From a checkpoint of a small mixture-of-experts model trained on Wikipedia: vocabulary 2048, 64 squared ReLU neurons an expert.
Below are experts of layer 4 (counted from 0) of a mixture-of-experts language model. Rows are named router (the router's row for the expert), up (a neuron's input weights, with its number) and show model dimensions 144-191. Each number is 500 + 25 x the weight over its row's rms, rounded and kept within 0 to 999. Numbers have three digits each.
After each expert's rows: a language model's description of what the expert responds to. This comes from a sample of Wikipedia text that the model never trained on.

# expert 6
router:473494492511467502510485491484487529526532505476509496527532507495509538509455483532498473475502523440492454477480463462509505484526496475488483
up0:513505497487472497479503509517533496516540505514504529566488462459513484505468467485427550485492454480470481513489477485517535497461543488509526
up1:490528534470540440482523494493510483514479511500485478510531478500522498512530506521487486482515488481509458490497458476514462510502473484492520
What it handles: Middle or final pieces of names and words, especially a closing o or a, as in Patzcuaro, Harimoto, ago, Pulaski.

# expert 21
router:464517539496489497492523523507504514497513512514522521497511515476467490509450466486466529480489538484522534491548504487502489505459493510517533
up0:564541542543476509485497508549547505478501545526500501492458502509495515495495514486510526484520499534518493473502536487506483505462472518498472
up1:495488499433504476535489546545500494529510536491518502508499501510499479541491470506493518508500519490511490494517440560539580518497521532503506
What it handles: Word-internal pieces like it, et, ic, ap, ission inside words, as in Sol-it-ude, spl-it, ind-ic-ates, g-et, and writ, offic.

# expert 61
router:521498496538554499526492519532481505510530498467476504499507487497494497503440469480481525539542515530501516515462484501481478510500500447532526
up0:529478535502488474538483493548493491495557489522546478534513511546525468473519507495509505479503537530488518524481470491482515535516492467479542
up1:444542468493503539532507529446515498532492455534514462463483480524491495518475513506487461502487501483436503471531494458504522542481513451503491
What it handles: Commas after dates such as On January 13, sentence-ending periods, line breaks, and clause conjunctions like when, while, where, because.

# expert 11
router:516483464500495478554497507481498504434472475500523558543440530495492491492489517477485485523511483501477485503480488475486465502484500516491539
up0:530500491494525479455496539499507497499508524504545536500484471500462482486490522519511465485525503482503528524527485486509536540483533493527511
up1:522510491531504494491511515490582489510528519492472568486512491491516470501541479486524497486480492542495548481507500495478487493521478476477466
What it handles: Endings like -al and -ian that complete adjectives, such as Roman-ian and Re-al, and whole words like local, state, Royal, English, American.

# expert 7
router:522516486492472475487503510524539430505520531485467526506546453516505527501537456502514468501476497506529498487486509496470550489462482499466485
up0:426488505520488452496512521544527443455508484483484556497512460517500507483518504517523538501499517518495479536529486506509469510510516494479491
up1:525489520483527491496494492494489475501497466509532503482461435551494503506474505535465513480504539484509469498492481527487534508508498462477492
What it handles: Closing pieces of words, especially -ate, -ut, -ine, -wn, as in pirate, debut, album, early, announced.

# expert 40
router:549467513517480543500558544479505531531478506517476494515463494519524478516506503486508489557538514516493538524503476527473521506498528506526491
up0:527472529529536460521460455436480488469477514505497537499510462500518469509521469502509499497514488549447548538527461496517533505473469484549497
up1:498477497505535508515501491473543540474524507497546494531489493516545511438524491514494509486477500498511495511503500520547501517497527482472466
What it handles: The, the, its, this, their before noun phrases, and colons after field labels in infobox lists like Comarca:, Synonyms:.

# expert 24
router:550496475480490479509501459494497463482541522472477526515533502437499550494470502483462536503485535523485503494540485479556491476538470515514456
up0:484484528487500494498519508503515524511554465501499479459544469500480489524504511512465522515497508493459446495521520555502521476515507494517540
up1:564496561514536494485510460486484514494520503510500545487491508528493512482474523529489489491469471479458534485499504548517548472512522478480494
What it handles: Column-separating pipes in numeric tables and closing parentheses after numbers, such as (aged 76–77) and (23.9).

# expert 46
router:529553468516460535517503525504482488479541525497504503511505453473475477541524493461477510535490542509513493490484505500533510440473499488502501
up0:533480517507475537486484506490524479509486504510506485495493477500502513491457517525469511511468524498559497530475500471454542492506510532532480
up1:481476487457458497470476483509519521527497468481506495524487502515505494473509551521497504460464517496522487495418520466506482467483504529544498
What it handles: Periods ending sentences or abbreviations like Inc. and v., other end punctuation, section heading equals signs, and pipes between table cells.

# expert 22
router:481536463488473524479514531563491481505511539505483526498502479496453504519471458499507464484480481505461537483557501539481519498472494471490521
up0:517487475508536545489466542499553495487524518480474498522486485520474483515524487501513511475497526515478465474474496557491521509476481481490504
up1:497535496507491489481521572510513495533487515492537459486485499523506517483513518463488478454511493487495478449557481510492495454527489502484500
What it handles: Mostly and, plus &, or, but, then, who and table pipes joining items in lists or clauses; also the -ham of Fordham, -by of rugby.

# expert 9
router:490503471463550480515505495508507461524479494494490490507516499458527527491520497504516522473501513497533495494473500499472541503518453535478490
up0:499512463492504481524531530486554538508513488528518440473496487505524466482514525546460508536482490533494466512534473473520508515529462509490487
up1:519486435489503502495493512497507504512496532508520525538514538533472509524507492532541480476504515543503494496476475507486501489489471507471494
What it handles: Word pieces following an initial H, h or W, like H-ot-el, h-ow, H-ick-enbotham, plus conjunctions and, to, the between names.

# expert 8
router:480536502501491503474483463549461529529529541492521516516491497514503515501502524475535514462468528474521521537456517520460517515492522460463465
up0:501501504506502528492523482502476503481503507491494476489485505508491483471495489543532489439481499468487512550463501491480526507482480485486483
up1:507525494479496480515515500510534503521514503497529513508501495491503510450499522505528525478483448530504550463488513503452545500511511514464532
What it handles: Auxiliary and main verbs such as was, is, been, became, began, won, plus the piece ost in almost and some verb endings.

# expert 45
router:486513511485480492521509543521484531496466489546481532516485519504488502490465485508509535495493471516502527549478512491490525520493482478491509
up0:528537476461543471508506495469501472488582508468488471443484493480485490507522534481477467470499501507478456468480495523525490482503538501491543
up1:516510510492522543515518478503538535524502504517519505495512519527467495464477504485463512504476489479517493495541523506545491466484522441495517
What it handles: Relative pronouns, conjunctions and auxiliaries opening clauses after commas: who, which, that, but, had, would, after, and The following.

# expert 30
router:535523517486490493513505514478539549503502521525528511535522474514537503435492517546548509495491487527504496506465528487485475521509505483551551
up0:491484500526499468493515505456455513532529529497524490491412472511514512465509438519522459486514502477463539475508535499490518488547533484524528
up1:533530506490504500524517454505503558553470490500503472504504492518497545513477516519524520512434555550499499497474510544530528456518508487533478
What it handles: Single digits and the final digits of years, scores and IDs, mostly inside tables, such as 1275, 2:00, 1944.

# expert 23
router:521529522524477500479486545524513509481475512500505444488480538466519503491529479484485479509535524526565492500498471502471501515476533494484530
up0:479518482496528477493487504504519474457523537520488498495490538484543483509507488497488516503466514487487553498517495492482489472511510537502562
up1:499508508487511460493526480470545478466541524461466526490519570478523526506530497507486497513496497413499482487524470499483480515498498474486474
What it handles: Prepositions such as of, in, to, as, from, about and including, following verbs or nouns, e.g. spring of 1854, such as, referring to.

# expert 42
router:541526459459520479466481512531444525485510503502468528515519537515507506509502492482522466502480505526501509504469487472503455479487521497495503
up0:502482459453463476493469494505503546496549512504478502507543514488486474491485462487494499466478463510521518486458480498491497532486504472500499
up1:524507506532524516526516517527507494509514454483517491472495466493516470501505524520506493549517452501486471537481483498465507469488541507518466
What it handles: Mid-word and ending pieces of ordinary English words, such as rit in territory, ign in sovereignty, ac in teacher, ively.

# expert 47
router:542496480482484526520512482550492523523495537495457487523480449502507511502532496489489520486491506486500524511489509551537505487509498474517494
up0:497522473501532520520498509520501484516505512488528489491459508483533476509517553467535504497466521481513502498484522471484479505471455505538518
up1:525497470519496465494505476488537505491525506452534496513492532548522543539512541503488539499518491457515498510487554539510494504417500529494518
What it handles: Commas, semicolons, table bars, closing parentheses and "and" that separate items in lists, infobox genre lines and tables, e.g. Pop; baroque pop; indie rock.

# expert 43
router:463527468509486518483501523520493522519459483526484505533511497547508487511467529553515544507471484507504536505439524496503496537487465533465485
up0:477522492506546498542519537512499498514494449494500523457462552487504485475514486480495513525493530492515504496482496482532537467500516475466458
up1:554522526479490459475498484549493452515519534521484477519499511503478502471483522510524548521461454512486517537532480467514527464517520516484483
What it handles: List-starting dashes at line beginnings, score and range dashes, table pipes, and heading signs like == and ===, in infobox-style text.

# expert 53
router:485513495500498554510500529520498539459457447524490524511529513478525508497522506508463498514524500496512482508484487527500522487450541518490478
up0:524534522494513498494476489521527571492492509466505491504531498493481492540536553550492539471499511506480527480539513530526536532487490542468476
up1:527484488487530491532465536505494487520508512445529517505485532518481516481501508545553523494532496529516500464500470519476465487509449489496503
What it handles: Function words such as to, of, for, with and will after verbs, adjectives or nouns, e.g. unable to, one of, for first place, plus Ann-ual in event names.

# expert 48
router:518476515502531498543523513502474526527538498479512531512514500449488507464483528468506534509460530498466496520522516495482557478529519462472540
up0:488484485502499493528507499504479496459562492519483498495463494508499495546511524474524495494481499537449515500464489550513531527506505468507496
up1:469506495479494478506459441551509517521530472474434463487506506445490506516469504549499482518519527516537476502518481535540535525499516511503533
What it handles: Closing parentheses and quotation marks, wiki heading markers (==, ===) and table markup quotes, such as (born 2003) and style=".

# expert 57
router:497498464521515522486521479517479516522452551475486449502529515524523449495509504506514479470479525476455504485479495536536541493447478516538534
up0:493565502495470472504508499500525486529537482536554504513491492495492489509540494482446526529489489490533462546492524519498509478526466438488450
up1:514492497481436491498487521513499473514456508538482493501516499481494538485514503558482475500470509539540515478529498494511467485524464495543453
What it handles: Opening quotation marks and symbols before titles or quotes, like "St..., “Winter, arrows, $, brackets, and first letters of names in tables.

# expert 39
router:525487520494498493491500513576484523543501547474495488511463461484492503478453477483488463535517486515517535533459506538510501520510533508502495
up0:473514553498522450491488482507459508439508509497486529507496472544524495512499516497514479504525547486533520487461506532498535494469516510516496
up1:493501482450542522531530501452511508489518502525510466517471502482515507499506510510516528458521467463495538493507499475495506494507450505492507
What it handles: Commas ending a word, especially between city and state (California, Berkeley; Portland, Oregon), plus semicolons, dashes, and table pipes.

# expert 0
router:477502526506505454449508459478504491482506473496531481494504498509516519554550525515458525562522500544528485497493483458516467516505507459486474
up0:508540464457492552543513511484503508531472537517548507507484493494508529473534526485505495532494488512496537493519513512510509479477489450486482
up1:473525523479473512496483467507499526518495509506487485491501488506503503510488499503501462489541543519542486552483505539539513548493472510506559
What it handles: Decimal points between digits in measurements and statistics, plus unit and symbol tokens such as km, ft, °, and N in coordinates.

# expert 37
router:516509481502493503511490478468525514517507512522516516502513480445548482484465481515459478477528515488467506496514509516476518498500497531479482
up0:519492466466547502504464505487541528488465552490509448452493428516544494518520518546491456487518508490467519503497545514502531492484506480493516
up1:541547463540522529498481479518507482499484503492527545462473534504532476529503464473525503478476527464504509498455528498449511513506552495479496
What it handles: Suffix pieces ending words, such as -ion, -ation, -ical, -ington, -ia, as in portion, collide, Place, Armenia, Bermuda.

# expert 52
router:499548523438532525483468490512510537505501517508536509452515546494489483508508456482513505464530503535479537501507466526500478509533486501497502
up0:506491515541498532524531510418487523489546501475438514461495495474492490527504496560520481445501490525532502497458545507494543482508488486511476
up1:498490508484501519488485491523495465455516517485542469510512495488463505501481469531554507477508522527534510493481524534478533468499461447471463
What it handles: Line-initial table pipes, byte pieces inside Chinese or Japanese characters, and mid-word pieces such as -ang in changed and -us in conclusa.

# expert 3
router:545506471502525491512501478549478478546528512547473510548517536484525481481537523489474463502550484504514471484516506461456521505459491505467488
up0:526479502471488521491520501445482497504502508430492513510510498498498497478484493521487477478486505529498474447493513514506464510531471455500528
up1:542481455510488477501491500539481467510484504495502488502531504490518507526571551516515527464491505469501520516566483521516480494508497488443510
What it handles: Final e, es or ese pieces completing words (includ-e, Chines-e, divers-e), plus spaces after table pipes before dates or numbers.

# expert 50
router:515532471485495456497504523501486510530533488485489541486458513516504515508461478462489510462468519505434487483539516455468543511489503527496525
up0:478522512503519479460491549505461497516496513512512457470482533496557498499538520508474502484527477510523482513488520459522519507508497518492486
up1:529500548483515461524470511473499472520484522496494523467502490470516525515495469542505495494514483536462442516536490532512566519530543468538540
What it handles: Word-final inflections, mostly plural s plus ed, ing, es, as in seed-s, wart-s, refus-ed, appear-ed, and the word them.

# expert 41
router:531484527514541525498499501492476510522538451489483432520521513489470514495499485524510503529479495491471485480449476519501483539490510477539470
up0:502511482488552537510519505501513500535480508511518453521516481500459536496517523567527476529467502499506496541517538523518502454468481464486538
up1:498491530496513492483499476493487519539476461497474482485537505526442514523492500484516525471526509491513493493503475498503490508498534468496501
What it handles: Decade-and-year digit pieces that follow a leading 1 or 2 inside years, like 1-95-5, 1-96-3 and 2-009, often in parentheses in filmographies and lists.

# expert 58
router:514476511523505519508557469512529475519460489485484471518504506514512497480513504494527508498447477522534510482511539486491528528478502477517533
up0:478497519510482528491515507505473486501416511474546482501498512483511494508504521538526492491471546473468500483503499502455537510531520468491483
up1:472553529516488439509532484508439535507480565491466491472494500517523468516556485462502463471484515489495467465487481499485514490467468513500551
What it handles: Whole common nouns like year, years, film, city, school, University, life, and month names, usually after the or a number.

# expert 31
router:508531528480449484481506480512487546473527532487534503488486519488485489467486530508521490518469488530455497535487482483544477500478515485500496
up0:531495489502459506481565475526561495533515540479484515474486496496519500443480546508519509523489487538504459535469511465506502487480520494491502
up1:531530510489453483503505475515517494487535533530517467525491535531525495534457509503496505493502476509490537501492511545519495479515512504490498
What it handles: Inner pieces of foreign names and uncommon words, such as Puraskar, Ponferradina, Carnegie, Anuradha, often in tables and lists.

# expert 44
router:473509504495473525455492508518474491531503526515559447492504505528468481480442502503527500488484459514504475477562469470469510489479509473500494
up0:507495525529486466474524551489499448513505497545505470482508497515504543489484489476498470487448540485498517499512512464517457488436480450521539
up1:512496470544506487453484503437492519506504475527473504502495493470453523499528526502539508464556545492473491526478532513449529490498502512502529
What it handles: Word pieces following f or ab, especially est in festival, plus ind in find, le in able, and ent, ect, reat.

# expert 4
router:487556514460473522479485492507488478474532489518487508534490514465490485478418491559508534502507556471513503460474483517438521494459484458481455
up0:509513502504477540479490531525491487472516527490513511491475544490466530491483500555479490506495528485457509525549528478544537504488480506553474
up1:508511532491502534516527495494515507492535509520469473513520534520516487491509504459493479494532477449485467457513503532496465471435472508524498
What it handles: Word-final pieces like -ist, -ow, -et, -ent, -ust, plus ordinal and adverb words first, second, also, not; e.g. Dentist, Pakistan.

# expert 20
router:487499516517510485523510504538491491493466508510492500475520512503507506511511493525515478497469498465523496479506481477549514518541477500497478
up0:459564490485514488506497515532528501491546519488508544507473547445508503514539495494523527510461467502498514501532525519470510474505500486499495
up1:495491485504495466524474497508547483514519521512488530459455473505504465490503493466506508489476518490512503504482503508479506527489506445503486
What it handles: Word pieces following L or l, notably ie in Lieutenant and Achievement, plus oss in Loss, words like first, early, late.